{"experts_per_token": 2, "moe_layers": [0, 1, 2, 3, 4, 5, 6, 7, 8, 9, 10, 11, 12], "balance_bias": false, "norm_place": "pre", "init_std_o": 0.00633, "init_std_up": 0.0323, "grad_clip": 2.0}
Below are experts of layer 6 (counted from 0) of a mixture-of-experts language model. Rows are named router (the router's row for the expert), up (a neuron's input weights, with its number), down (a neuron's output weights, with its number) and show model dimensions 80-159. Each number is 50 + 15 x the weight over its row's rms, rounded and kept within 0 to 99.
After each expert's rows: "comes before" lists some tokens at least twice as common just after its tokens as in all text; "mostly gets" lists some tokens that are sent to it at least half of the time. This comes from a sample of Wikipedia text that the model never trained on. Tokens count by the router's weight.

# expert 2
router:67 42 45 05 70 60 52 25 43 28 80 21 37 76 43 60 41 47 59 58 39 52 47 55 52 67 50 54 32 35 41 60 39 47 43 59 48 53 36 47 40 69 45 71 54 57 72 47 66 45 54 27 56 36 67 51 50 56 29 63 48 35 59 80 46 54 44 56 37 40 40 70 49 64 61 66 42 78 46 50
up0:70 20 64 70 62 50 49 26 25 77 53 32 80 57 45 40 41 76 58 52 49 79 71 52 55 53 46 48 22 54 46 83 43 60 25 26 72 47 39 64 65 83 68 38 43 48 53 50 38 37 38 23 59 56 66 62 38 81 58 67 42 42 48 45 51 66 33 36 48 33 55 52 53 42 52 35 71 37 43 57
down0:68 43 66 81 34 42 37 44 57 46 69 46 62 89 68 60 43 59 32 29 59 55 40 57 62 50 38 30 51 23 51 46 50 44 81 64 47 56 52 88 40 30 42 51 49 49 44 40 60 40 44 59 39 36 64 40 58 52 60 33 50 44 56 52 39 41 46 45 69 82 89 51 48 58 80 58 43 61 45 74
up1:57 43 11 36 16 56 34 74 59 64 50 33 37 51 71 36 36 53 53 37 33 39 81 06 61 28 39 46 51 70 55 49 72 58 52 33 57 61 53 44 54 47 57 39 38 72 72 67 57 45 39 72 40 16 78 65 59 30 43 50 64 58 50 21 56 48 28 43 52 40 43 76 58 42 39 49 56 53 34 67
down1:37 45 44 35 38 56 28 45 38 51 44 78 72 61 69 76 48 59 48 55 57 47 16 40 54 59 71 54 39 29 55 72 39 36 60 37 63 32 69 58 57 61 55 48 31 56 22 42 35 38 15 62 47 65 39 66 41 72 64 56 39 67 79 54 40 56 65 29 56 71 62 29 27 73 54 75 27 56 42 42
up2:49 29 57 55 63 51 45 49 50 73 72 59 82 34 60 20 51 56 48 38 59 48 16 57 57 73 56 48 67 58 68 48 73 46 52 44 37 42 38 52 52 50 53 41 54 74 34 65 27 34 42 64 30 51 63 27 46 49 50 26 51 53 39 48 51 71 54 45 63 47 56 44 43 38 37 26 52 33 40 50
down2:70 35 49 54 41 51 75 31 82 30 57 57 24 83 60 45 59 74 46 38 51 83 49 35 49 48 19 43 55 63 45 45 58 59 61 61 66 52 33 50 39 53 28 51 43 71 54 52 36 72 36 51 36 42 80 63 40 59 47 64 32 59 62 75 35 48 43 48 87 38 32 48 35 45 31 42 49 60 51 62
up3:31 44 64 25 70 57 31 39 54 37 24 44 29 46 55 59 45 57 67 39 43 41 37 54 42 62 27 73 59 59 39 76 56 46 37 39 55 65 66 42 60 67 51 84 45 42 65 21 50 63 35 39 56 30 63 66 67 66 45 34 69 64 37 61 32 54 25 74 47 37 46 43 30 35 48 36 71 51 40 57
down3:46 34 76 52 34 74 65 39 52 39 56 43 20 53 66 21 48 84 71 47 49 27 33 72 57 65 38 56 56 62 55 45 59 64 67 48 55 78 46 54 62 57 54 53 51 42 54 41 52 38 19 37 57 52 58 38 50 35 75 53 39 40 38 45 54 47 63 33 42 40 44 19 40 60 30 32 16 38 72 74
up4:66 62 50 33 38 66 46 63 53 57 57 59 48 55 71 23 40 30 57 34 41 68 40 52 44 66 31 59 33 60 54 60 50 42 54 26 42 35 33 68 30 73 67 54 32 44 41 18 45 32 45 41 78 86 69 57 59 33 36 72 62 64 47 49 21 58 57 41 51 63 39 66 39 47 76 73 41 67 78 38
down4:36 52 57 47 46 59 49 40 71 39 45 55 34 65 51 64 82 70 74 58 55 51 52 70 56 30 45 71 48 57 50 51 34 51 00 59 36 33 45 52 57 48 13 62 67 39 59 59 39 61 50 36 49 18 11 43 30 52 41 66 39 32 53 65 44 42 68 59 61 37 49 51 57 49 64 48 31 39 27 52
up5:73 59 46 62 38 56 20 40 50 45 44 33 62 54 61 38 49 58 50 39 64 16 52 76 47 60 59 36 62 63 30 70 43 72 62 55 53 46 60 51 47 65 48 71 49 47 55 32 43 44 56 80 41 63 55 68 71 64 41 43 36 57 37 50 51 52 61 72 80 82 60 51 46 55 38 31 61 69 49 57
down5:54 48 64 28 46 36 82 61 70 20 64 69 33 68 60 34 57 27 27 68 46 47 49 54 45 51 52 38 36 52 78 09 57 59 44 59 63 31 68 25 61 38 41 55 51 44 49 62 38 49 38 53 53 82 41 51 78 61 52 72 52 61 51 39 53 53 43 64 55 45 55 70 76 58 24 24 64 57 23 46
up6:67 74 59 17 65 51 54 71 42 45 47 35 54 74 48 41 32 42 28 63 45 47 59 59 19 66 35 64 61 50 54 34 50 56 46 47 47 61 47 80 38 42 46 54 54 48 43 28 44 47 45 35 37 61 53 40 58 51 36 53 54 49 33 38 53 72 37 57 57 63 35 64 34 49 61 42 48 65 23 44
down6:51 49 49 66 50 52 75 59 49 40 53 35 51 47 63 60 60 58 28 59 54 88 34 60 59 53 40 74 31 66 52 67 56 28 56 61 58 58 47 33 51 70 65 56 76 55 49 55 36 58 47 63 66 72 44 40 59 58 79 51 41 44 89 62 61 49 50 30 53 37 41 55 60 69 40 56 54 58 31 48
up7:28 61 46 85 44 56 64 27 59 64 63 55 67 62 70 58 61 47 59 32 52 62 47 34 38 43 47 64 67 12 43 55 25 84 55 63 66 61 35 55 33 83 45 42 59 54 58 63 43 47 40 52 57 51 64 48 26 52 61 68 30 23 49 34 63 88 61 36 49 58 40 36 48 48 51 56 44 60 33 34
down7:45 54 35 65 49 39 64 33 55 69 61 45 33 56 45 55 28 54 48 45 48 51 62 25 29 36 21 46 61 65 56 36 54 38 27 46 57 61 42 48 84 47 56 59 26 38 49 41 63 59 45 39 49 65 61 43 51 55 31 31 36 36 51 52 69 43 46 63 73 62 40 49 47 61 35 62 43 47 31 28
comes before: " ", ":", "0", "1", " by", " round"
mostly gets: " November", "″N", "In", " January", " December", "′"

# expert 6
router:35 59 74 55 69 71 61 41 35 44 63 45 91 57 49 54 52 86 49 41 29 29 42 32 62 59 53 62 46 44 48 50 50 44 53 34 71 47 55 48 31 43 38 55 40 60 60 56 56 50 72 63 52 28 24 52 49 63 79 46 39 38 60 53 69 57 47 39 78 46 67 30 53 60 59 83 46 71 62 43
up0:37 36 64 75 46 45 69 63 46 51 30 43 42 68 63 63 52 52 64 55 69 34 63 29 46 51 33 37 45 48 41 44 63 57 54 71 30 29 81 28 44 42 32 84 60 54 35 51 46 58 44 67 48 32 42 50 37 67 54 49 52 76 16 60 29 56 67 53 38 39 71 49 42 45 45 70 72 32 60 48
down0:47 40 53 33 62 53 18 64 42 46 57 54 47 62 34 58 54 78 67 40 50 44 60 54 35 75 61 84 44 54 38 56 44 42 47 67 66 49 71 56 58 66 52 47 34 51 74 58 45 55 31 41 60 45 46 47 36 55 61 22 57 64 31 36 53 38 69 43 46 48 34 72 60 62 37 59 67 68 10 32
up1:31 62 61 65 64 77 89 49 33 79 51 63 47 63 47 81 55 38 33 44 46 71 71 13 75 65 46 46 49 58 62 41 50 33 58 54 59 50 53 90 47 42 65 38 27 52 25 55 00 51 29 57 40 25 56 47 22 82 54 42 51 45 61 50 63 33 32 55 52 68 45 64 43 63 41 43 75 55 59 47
down1:61 50 37 40 36 61 52 62 51 53 38 59 55 38 62 43 41 44 54 52 26 44 68 44 52 62 39 47 22 53 32 33 30 42 10 64 53 50 89 57 68 43 43 71 67 42 39 55 67 52 56 31 66 35 85 54 62 67 74 70 53 65 82 48 28 74 21 26 54 17 42 34 42 53 23 36 63 38 52 59
up2:44 45 52 33 35 45 56 45 74 43 41 54 63 45 58 68 62 36 47 40 41 53 62 17 77 52 43 76 38 61 44 55 57 24 47 57 54 52 72 29 50 60 29 45 41 72 61 35 30 19 25 52 56 33 56 39 59 49 40 66 59 22 34 60 74 49 69 40 52 40 68 46 54 26 49 74 53 33 54 46
down2:41 55 33 53 54 51 51 53 57 19 50 54 53 54 33 34 34 43 90 53 61 18 28 30 50 31 55 57 67 70 41 54 49 47 54 32 47 51 49 85 74 64 74 48 48 36 80 73 34 36 67 29 63 15 56 49 49 45 54 46 50 43 64 10 33 32 60 81 40 15 49 43 46 87 52 42 40 56 43 42
up3:74 57 35 55 40 46 52 43 42 63 45 60 41 26 37 50 49 46 48 58 59 53 55 69 42 45 59 65 43 42 29 43 40 54 39 50 70 39 61 26 52 35 32 46 62 56 35 52 39 34 33 07 31 61 26 89 36 58 43 14 35 27 36 69 55 57 60 59 49 61 77 46 58 52 63 74 30 53 28 57
down3:61 58 27 24 42 52 52 28 72 48 46 84 52 64 72 51 80 74 49 59 62 58 71 34 61 34 80 62 37 40 43 63 50 54 44 60 31 53 75 65 52 55 55 35 41 28 30 51 47 40 79 54 39 71 23 28 49 66 49 43 39 46 43 21 61 37 40 57 62 51 44 39 32 45 50 35 53 31 61 39
up4:53 39 64 36 71 45 59 51 64 46 86 13 69 37 62 63 61 48 64 52 57 56 60 64 58 32 65 53 49 67 42 43 38 51 58 51 75 52 59 63 42 42 59 16 32 72 46 51 71 65 58 64 59 42 55 67 43 82 18 40 66 33 53 52 39 50 38 31 60 53 47 47 52 48 51 42 21 41 73 58
down4:61 68 64 55 58 37 27 58 48 51 68 44 27 54 50 60 50 42 50 34 64 23 77 30 45 36 60 57 37 66 51 26 28 34 74 56 19 50 42 29 57 40 66 44 46 47 34 27 53 61 59 48 64 67 51 71 61 63 27 61 60 42 23 52 49 55 08 29 43 48 35 55 47 50 46 40 33 84 56 45
up5:69 41 46 65 40 16 29 44 54 62 56 65 61 64 99 29 08 51 25 38 64 36 67 39 27 28 82 62 59 56 51 42 30 32 37 44 64 37 63 39 72 58 50 00 50 60 43 47 41 57 55 51 47 59 76 39 25 77 43 59 53 43 45 59 35 62 63 52 70 55 62 57 79 61 40 57 49 55 57 42
down5:73 16 48 54 46 43 55 63 66 46 27 32 41 51 23 55 54 79 63 33 63 44 34 65 41 53 21 64 40 40 58 52 41 61 67 23 63 49 52 40 84 44 62 57 57 66 57 52 22 51 36 43 49 82 47 61 61 62 36 67 35 42 44 51 33 61 77 33 50 62 55 58 51 42 33 39 69 70 42 50
up6:48 21 35 81 40 47 35 36 41 42 53 68 65 59 61 57 53 61 66 38 71 48 34 59 48 72 45 17 53 52 64 67 33 68 54 29 50 69 53 46 49 64 33 63 67 43 46 65 84 39 37 61 61 19 52 26 54 35 45 54 45 45 47 44 42 34 30 50 59 57 45 59 62 40 33 38 28 48 39 52
down6:59 42 41 65 47 49 72 50 42 66 60 62 47 44 55 65 45 55 17 35 58 43 35 37 44 31 75 57 67 48 44 31 42 30 49 40 40 52 76 52 21 55 55 70 72 56 70 62 70 62 58 54 39 47 13 49 42 57 75 31 57 31 65 46 76 46 54 50 44 06 33 88 70 83 68 52 38 60 30 74
up7:49 53 55 74 79 36 59 45 40 55 56 15 66 47 45 37 51 57 61 31 43 45 59 23 49 70 53 45 46 67 68 16 56 61 51 59 38 74 43 51 52 55 51 67 51 60 38 77 46 48 60 49 54 32 47 42 53 45 91 27 78 67 44 44 55 57 44 26 23 49 22 67 48 42 65 40 45 56 72 49
down7:34 47 28 54 61 60 48 88 45 56 75 48 49 55 34 49 55 48 47 67 41 52 36 43 23 29 79 25 52 71 37 42 32 64 57 57 39 72 29 32 69 20 76 48 70 74 63 70 42 65 37 52 47 40 72 56 51 41 36 53 46 56 38 52 71 38 44 51 43 57 56 38 57 42 72 49 78 42 44 59
comes before: " of", ",", " and", " in", ".", ".\n\n"
mostly gets: " people", "ions", "ations", "ation", " area", " life"

# expert 8
router:56 23 38 41 75 65 32 53 30 46 73 36 59 56 47 66 62 50 83 43 53 53 63 44 26 38 75 56 50 67 29 45 44 19 64 64 50 52 55 24 46 53 45 51 40 49 37 44 43 44 49 47 37 58 28 35 41 53 48 48 64 41 40 55 47 47 43 81 48 36 36 55 56 53 43 46 51 60 67 70
up0:81 39 48 59 87 64 31 35 39 64 78 44 56 44 39 20 72 38 40 50 39 33 72 47 48 38 66 68 36 65 60 62 17 45 36 34 53 47 47 14 47 56 55 43 69 68 60 62 40 62 41 63 51 46 59 39 46 73 82 32 44 49 51 52 79 29 56 74 57 42 67 42 46 36 45 58 55 49 63 64
down0:25 59 39 56 26 82 80 57 33 15 41 68 48 98 61 38 43 72 58 53 65 38 62 60 65 46 71 38 31 43 71 36 40 28 57 51 50 52 57 54 55 31 59 57 48 53 41 41 51 49 71 53 45 38 44 59 40 71 34 47 30 53 48 57 25 35 64 52 39 64 39 44 61 50 42 48 46 60 50 56
up1:56 40 54 39 41 38 64 42 44 67 53 58 55 33 65 40 27 57 46 72 54 45 39 58 30 21 36 40 73 52 24 60 40 60 25 38 55 62 55 41 16 46 76 38 57 62 45 68 55 63 33 17 47 67 34 56 63 58 71 36 55 51 59 52 18 68 60 61 38 41 25 62 48 32 66 35 36 30 34 65
down1:59 62 57 37 64 46 43 80 43 70 50 55 59 56 22 60 70 17 40 22 50 59 22 42 66 63 33 61 51 37 49 25 36 32 44 56 34 69 47 53 32 17 51 60 36 42 34 20 44 64 40 63 39 42 23 41 12 88 56 27 50 46 53 61 41 49 28 84 50 59 64 47 57 74 42 28 53 65 25 39
up2:47 18 38 44 36 63 60 42 39 61 48 70 48 37 60 96 54 38 42 38 64 74 47 28 26 25 25 44 54 44 58 51 68 61 33 66 52 64 49 37 34 62 77 33 54 48 49 54 55 39 44 64 38 29 35 26 44 43 55 55 65 50 48 43 82 55 71 22 56 43 60 58 66 60 51 46 29 41 50 55
down2:67 62 74 62 52 50 72 69 59 29 57 41 53 35 58 41 36 48 37 69 22 36 53 58 45 30 62 63 69 41 33 36 39 70 44 28 52 54 73 46 60 52 42 58 33 39 52 56 48 64 53 42 58 50 68 56 32 64 36 41 57 60 18 53 46 72 57 43 50 45 48 47 27 41 45 72 64 72 42 54
up3:51 47 75 52 72 66 76 37 48 70 48 58 99 50 65 42 50 82 64 40 16 63 71 57 39 31 68 66 48 46 60 62 55 22 54 54 63 34 53 45 60 42 35 54 83 30 54 00 25 56 61 31 39 30 37 50 64 44 36 32 46 50 39 49 56 67 61 64 64 30 48 82 29 59 06 32 39 43 53 33
down3:57 42 11 44 42 48 46 42 46 47 29 52 41 62 49 63 40 61 56 52 70 64 39 60 59 49 36 47 71 52 54 40 84 50 27 28 49 60 57 44 54 49 34 69 47 43 56 59 74 53 38 36 40 27 67 71 51 66 75 98 73 68 42 73 50 46 45 25 49 22 43 49 32 70 79 60 33 52 48 32
up4:40 37 67 57 54 37 59 58 40 52 44 58 53 89 40 85 49 22 62 52 67 33 41 61 56 48 37 46 56 67 63 61 43 32 43 61 52 33 56 43 50 69 43 45 42 75 47 60 48 74 56 38 47 63 21 56 24 57 41 54 57 28 56 63 72 50 43 31 26 46 61 54 39 48 51 56 73 74 57 59
down4:74 44 52 81 29 65 32 61 45 41 41 47 49 68 67 55 43 44 40 46 58 58 60 81 46 37 60 61 44 31 46 25 64 47 87 54 52 68 48 25 44 38 73 51 48 74 59 61 83 54 69 27 43 41 42 43 48 45 48 22 51 54 39 60 47 62 54 32 53 28 49 38 48 29 61 51 75 58 36 44
up5:45 57 65 42 37 65 39 62 72 52 45 42 42 51 61 50 65 48 54 59 36 47 36 35 21 08 52 55 36 52 68 63 73 44 51 37 59 49 72 48 57 31 67 81 73 73 46 62 57 73 60 72 30 43 31 58 50 29 23 69 62 52 39 44 46 51 52 84 72 40 36 51 65 39 59 64 57 35 50 21
down5:45 76 43 51 68 55 63 39 61 48 62 41 66 32 41 49 42 47 44 24 77 52 67 46 55 21 54 35 55 50 71 72 46 46 50 26 34 63 21 51 81 52 62 47 44 60 70 43 64 48 49 48 34 76 30 78 58 39 55 31 59 48 58 57 78 41 52 39 64 75 59 64 54 62 35 77 30 21 33 72
up6:44 35 75 61 49 45 37 32 50 33 46 46 32 63 81 68 57 56 49 52 42 45 50 57 46 63 39 56 32 39 59 61 23 31 60 37 57 27 55 15 43 49 46 43 49 60 72 26 41 70 60 71 50 63 40 67 54 42 45 38 46 72 76 58 60 49 61 16 32 49 59 64 42 40 63 45 65 29 63 59
down6:32 56 51 19 56 94 30 54 26 54 52 48 42 46 41 48 34 60 59 60 45 41 73 57 60 61 44 71 45 73 35 22 26 32 51 48 41 59 44 69 54 28 47 53 66 55 44 54 38 20 43 26 34 53 53 50 29 44 47 61 39 36 46 51 65 66 39 59 61 53 40 20 63 48 36 72 36 49 63 52
up7:65 45 44 61 48 45 66 71 61 37 65 44 60 31 68 64 50 41 57 22 57 47 51 41 20 51 38 71 54 38 44 31 53 56 77 55 71 56 57 28 41 67 64 48 64 47 52 45 61 40 87 37 54 27 67 35 61 70 55 38 53 66 57 61 44 42 49 37 23 38 31 33 58 57 37 52 80 34 55 49
down7:55 46 65 53 21 50 68 52 53 25 45 24 50 60 52 39 70 61 23 88 57 27 41 77 42 44 37 24 40 73 40 51 34 55 28 57 50 45 55 19 38 64 29 24 59 39 54 57 54 48 42 58 58 42 57 47 53 57 58 52 68 29 68 50 84 33 36 25 37 34 18 46 53 58 59 81 66 50 35 82
comes before: "-", "|", "==", "===", "The", "In"
mostly gets: ".\n\n", "\n\n", " |\n\n", "==\n", ")\n\n", " =\n\n"

# expert 1
router:41 45 16 39 44 63 36 56 34 65 48 40 59 56 41 63 27 67 70 61 24 17 56 73 20 38 60 58 36 63 00 30 43 19 55 41 46 28 22 68 66 62 57 51 46 38 35 06 43 52 40 75 49 39 49 41 54 48 60 69 52 53 19 57 69 35 60 47 67 58 39 74 29 56 59 34 48 43 49 51
up0:40 44 38 34 36 55 50 71 47 54 44 38 40 32 76 57 59 62 55 29 50 42 75 69 48 30 43 36 59 99 73 49 74 51 87 50 53 67 58 66 26 52 65 48 70 46 23 39 50 37 46 61 47 57 38 42 43 42 67 47 83 42 60 63 51 26 54 48 40 60 58 56 55 13 54 49 47 43 50 56
down0:63 44 57 33 43 80 30 72 75 45 82 55 47 33 56 57 60 45 42 66 31 35 35 47 60 50 39 53 70 55 58 58 63 35 40 70 40 35 36 79 53 53 49 53 57 56 53 54 60 21 48 42 66 66 78 44 43 47 57 72 44 53 34 61 46 39 55 56 50 60 49 59 44 57 38 62 34 53 59 50
up1:61 47 62 48 31 66 31 68 42 61 65 40 34 60 59 38 52 20 75 72 47 57 74 65 56 43 41 60 42 06 26 11 49 53 44 24 47 48 37 30 47 76 46 48 58 52 74 83 83 30 74 62 25 40 54 33 87 51 26 33 53 52 78 65 40 78 23 61 53 40 49 74 62 28 69 62 48 42 61 42
down1:60 57 29 73 62 57 75 57 46 50 52 50 71 57 70 48 19 65 14 36 44 56 43 54 32 50 38 30 64 59 70 68 36 50 26 38 58 52 83 43 55 55 20 51 44 59 31 70 76 73 43 24 58 61 33 41 40 50 59 77 64 64 51 51 32 46 64 67 14 59 41 37 20 73 35 41 55 44 68 33
up2:38 37 47 44 60 77 42 46 38 41 65 22 55 55 67 76 57 44 59 59 31 49 30 58 43 23 47 46 66 34 61 37 67 18 31 52 61 48 34 41 48 60 70 48 66 54 23 35 24 49 58 48 48 39 30 68 49 44 63 46 83 42 57 53 54 50 71 37 58 47 37 62 61 45 42 49 76 49 63 77
down2:53 48 33 59 48 61 43 38 60 81 24 40 58 57 41 21 59 71 40 47 73 05 54 36 76 35 71 55 29 69 35 54 27 59 43 14 32 59 51 62 54 40 34 62 49 74 63 58 32 50 65 58 41 61 33 67 54 66 42 63 10 54 64 43 26 51 76 43 33 46 57 60 51 42 72 62 49 68 89 29
up3:49 52 61 66 69 59 69 58 44 49 52 42 80 44 50 34 59 55 41 50 63 70 48 51 30 65 47 46 54 66 44 45 48 36 39 43 49 65 49 32 56 34 69 74 85 50 59 44 55 34 57 44 42 58 48 29 48 66 54 52 39 46 56 46 62 30 66 59 37 46 62 32 62 53 58 48 68 60 48 45
down3:38 38 52 35 62 62 61 76 56 44 32 50 40 50 34 10 70 49 17 68 67 23 56 40 72 42 34 52 48 45 53 46 44 33 84 54 25 50 59 43 49 45 59 58 58 68 32 63 63 56 43 59 23 58 44 56 50 49 50 49 77 56 31 48 51 96 63 25 22 57 73 33 50 33 55 63 56 31 42 37
up4:42 54 59 27 47 45 49 65 63 55 46 57 46 61 27 63 73 43 52 25 53 37 85 59 86 27 44 57 25 42 12 42 62 43 20 23 81 13 46 65 41 41 33 58 42 59 37 72 36 45 30 62 58 67 27 61 67 44 84 39 60 44 52 36 74 47 40 42 49 38 60 51 38 72 34 67 60 26 55 24
down4:62 57 68 66 33 50 68 29 43 65 50 21 74 51 46 60 64 27 50 60 72 41 35 44 52 59 58 19 72 51 61 46 33 55 47 52 57 58 55 28 66 35 69 44 48 44 41 35 62 58 33 36 44 46 43 51 54 40 61 62 41 38 29 77 48 65 43 46 57 73 26 53 47 14 74 44 44 51 21 53
up5:36 57 55 44 40 35 70 37 46 63 44 81 25 50 89 46 52 60 50 56 67 52 55 66 29 45 40 55 40 58 47 59 21 61 57 45 51 53 43 56 51 30 58 54 65 55 55 68 45 48 86 42 67 40 50 56 65 68 66 46 55 48 07 27 29 37 47 56 15 71 82 34 59 42 48 42 54 63 49 43
down5:73 75 62 82 80 55 37 44 48 43 40 23 40 29 40 48 41 67 78 26 54 77 63 69 48 45 57 63 45 20 39 59 65 48 38 69 51 44 48 33 61 86 45 53 57 42 29 30 46 54 44 35 46 67 61 25 31 50 58 38 34 31 60 60 33 30 41 22 41 72 48 66 30 57 41 55 58 46 66 43
up6:70 42 62 22 72 61 68 77 46 53 52 43 56 46 76 57 41 56 51 50 24 63 37 68 47 50 54 20 42 59 36 67 63 71 64 27 65 56 69 46 65 27 58 65 78 37 55 21 52 53 33 47 17 43 49 45 50 31 52 50 35 55 59 39 55 58 50 56 45 53 53 45 39 53 71 53 54 64 44 39
down6:54 53 74 56 61 44 59 47 39 56 41 70 52 44 47 51 83 37 38 64 48 28 35 35 33 62 69 58 68 32 51 45 42 63 34 97 44 41 31 51 44 52 51 40 47 56 58 80 54 24 39 50 55 80 54 54 43 51 51 54 46 71 66 54 38 79 40 62 58 62 30 59 41 49 29 54 67 23 59 48
up7:52 61 73 37 43 50 36 55 61 39 61 33 65 55 52 71 36 56 37 64 68 55 40 37 28 59 58 60 48 65 51 52 68 26 52 19 55 35 55 59 49 54 18 37 47 60 30 00 51 67 55 50 46 55 51 58 43 70 44 28 43 53 94 51 69 34 75 50 41 40 62 66 44 47 75 47 39 46 40 52
down7:51 54 17 65 35 41 29 67 24 47 68 83 37 55 60 31 58 26 36 53 37 49 57 64 56 54 60 33 63 38 32 08 56 20 67 60 25 72 81 70 26 32 36 59 63 24 74 70 52 43 55 52 67 44 71 40 46 64 55 49 69 44 34 53 45 31 54 68 23 72 28 44 24 21 30 68 62 35 43 45
comes before: " |", "–", ".", ",", ";", " |\n"
mostly gets: "5", "6", "0", "1", "2", "7"

# expert 10
router:93 36 63 64 41 58 32 44 42 50 04 52 34 30 45 68 62 40 63 64 51 54 57 65 55 66 42 59 52 43 45 30 46 55 37 38 52 70 41 30 51 31 40 84 74 36 55 39 53 54 48 43 52 32 45 45 39 69 52 60 58 45 36 58 39 65 16 55 27 48 48 58 52 40 59 54 53 42 72 89
up0:66 60 61 30 34 50 55 85 77 20 63 59 39 40 55 53 42 26 63 46 37 24 56 54 85 46 59 63 57 41 46 37 56 38 14 43 33 36 25 36 36 79 46 61 37 62 21 59 55 38 39 47 28 39 50 59 56 40 66 51 82 51 18 61 52 42 46 52 63 46 37 66 52 42 24 41 89 51 47 70
down0:47 35 37 53 60 51 31 28 23 54 52 50 53 55 41 72 66 62 64 64 33 64 61 57 61 99 52 61 16 27 49 46 58 44 54 32 51 31 56 39 48 31 56 61 49 38 52 49 37 62 54 52 64 50 46 74 61 21 66 47 50 67 45 31 40 66 65 72 57 62 55 38 66 56 60 71 41 80 37 26
up1:61 48 57 60 58 29 44 55 47 32 65 49 53 57 38 35 60 75 39 67 90 42 75 52 36 44 45 37 63 58 28 58 35 21 34 63 43 61 72 71 52 66 44 68 61 63 65 34 63 49 55 46 44 51 35 19 37 57 30 68 67 58 40 38 50 62 56 55 59 57 60 56 54 50 60 37 29 62 50 50
down1:62 51 28 52 33 50 50 67 50 46 58 53 61 57 50 51 58 45 52 33 34 60 54 53 65 52 30 00 19 45 31 20 79 58 73 45 53 56 45 53 34 50 17 65 29 58 38 57 41 50 44 21 39 42 42 73 43 54 66 32 43 53 44 64 25 46 39 60 44 74 46 48 73 59 36 52 66 48 13 45
up2:33 59 26 49 57 54 73 32 77 36 57 56 51 46 46 69 73 43 41 92 67 55 50 61 51 44 78 42 53 57 74 74 45 19 19 42 67 22 78 26 51 60 35 62 40 23 62 62 69 54 73 41 55 37 38 33 44 25 68 42 46 51 48 59 71 91 52 65 56 44 41 54 35 75 76 55 45 74 65 55
down2:75 21 34 24 59 47 58 74 46 64 37 67 38 44 57 64 25 59 35 04 51 44 52 27 58 54 43 33 54 48 55 50 53 60 67 42 37 39 25 50 29 31 60 48 54 24 49 72 37 32 57 42 47 34 40 83 53 20 29 66 67 26 63 84 52 22 31 64 33 57 60 35 51 30 51 75 56 43 33 34
up3:41 53 55 26 61 58 86 45 54 45 73 66 64 61 47 52 61 51 33 55 35 31 45 57 53 19 55 47 48 43 34 74 51 63 15 60 60 45 49 86 24 56 69 42 50 66 66 38 41 48 52 53 41 42 55 34 30 60 72 39 46 63 39 42 68 32 60 63 31 63 35 27 31 82 60 61 64 26 32 15
down3:88 35 70 62 55 67 28 22 52 66 75 64 40 52 46 65 47 66 65 21 50 48 47 41 47 57 52 47 33 61 38 17 52 37 44 37 41 53 55 34 49 48 57 55 59 59 29 79 37 50 66 49 50 37 39 43 48 45 52 59 41 44 62 52 38 85 55 77 60 43 67 48 66 55 57 34 72 56 49 44
up4:50 62 64 47 43 41 26 39 71 47 39 38 68 38 60 43 51 36 62 61 56 26 57 54 33 69 70 27 10 73 57 44 47 68 45 46 38 34 61 58 61 42 58 42 76 63 46 56 48 73 61 30 46 73 35 32 65 55 65 78 50 32 19 14 71 75 31 32 46 72 43 51 44 56 55 69 34 46 72 46
down4:50 74 50 48 78 39 48 36 23 62 66 50 54 70 46 53 32 76 39 53 44 35 63 56 46 51 35 42 39 53 45 57 65 34 54 49 56 66 44 30 56 59 66 49 58 32 53 44 27 30 35 43 37 41 47 35 70 69 30 38 32 52 42 49 34 39 20 40 63 71 70 73 58 47 25 63 34 63 47 68
up5:47 71 41 26 43 60 45 36 53 29 47 60 56 60 52 41 52 52 23 59 55 46 59 32 73 54 49 56 59 39 46 23 41 25 29 37 58 53 34 38 45 73 50 66 35 30 75 34 63 29 55 25 45 58 54 46 64 55 64 53 48 43 43 72 36 51 57 86 43 17 35 36 47 44 77 50 55 77 49 59
down5:54 49 30 60 23 38 48 75 33 58 40 55 31 38 54 26 53 51 32 37 51 30 58 68 66 36 64 67 46 28 45 60 35 41 52 47 42 59 54 27 55 57 63 32 26 57 55 63 28 73 65 48 31 47 54 57 33 59 06 54 41 67 36 59 60 14 47 49 39 38 35 45 45 74 46 66 51 43 44 63
up6:43 57 49 46 31 30 24 94 26 61 43 63 29 26 57 66 41 51 47 61 06 51 38 51 45 63 49 68 48 65 22 40 88 43 49 25 46 38 39 34 54 71 67 57 64 37 52 33 71 49 36 86 50 27 54 47 56 89 43 43 32 55 48 40 29 52 49 70 72 36 52 87 62 44 44 42 51 44 65 24
down6:64 48 30 28 51 49 56 57 59 39 41 64 38 69 67 84 38 33 65 62 80 51 53 37 56 54 46 49 68 73 61 43 51 40 30 53 26 44 27 55 34 45 57 28 41 64 65 39 49 49 58 56 62 68 41 33 63 33 12 46 61 32 64 84 70 23 45 71 42 46 39 66 60 26 62 48 34 35 48 73
up7:60 70 32 42 62 93 41 56 45 28 13 57 56 59 37 60 42 43 55 60 41 66 77 80 42 58 60 54 71 52 37 75 35 46 64 48 43 46 69 27 51 54 91 62 67 63 67 33 43 40 14 35 77 55 60 54 34 37 61 58 22 42 49 75 60 63 24 56 51 22 61 63 67 53 44 51 36 24 63 62
down7:27 56 58 60 37 55 50 44 32 67 53 42 57 49 56 54 48 47 16 33 31 59 43 40 48 44 55 52 53 51 46 57 65 62 60 57 49 49 66 39 61 77 64 35 59 52 46 45 70 64 12 62 49 62 35 42 47 55 37 81 49 66 50 55 20 47 55 62 62 67 73 65 55 32 41 50 59 49 51 31
comes before: " ", " —", " W", " +", " L", " ."
mostly gets: " |", "|", " States", ".S", " USA", "°N"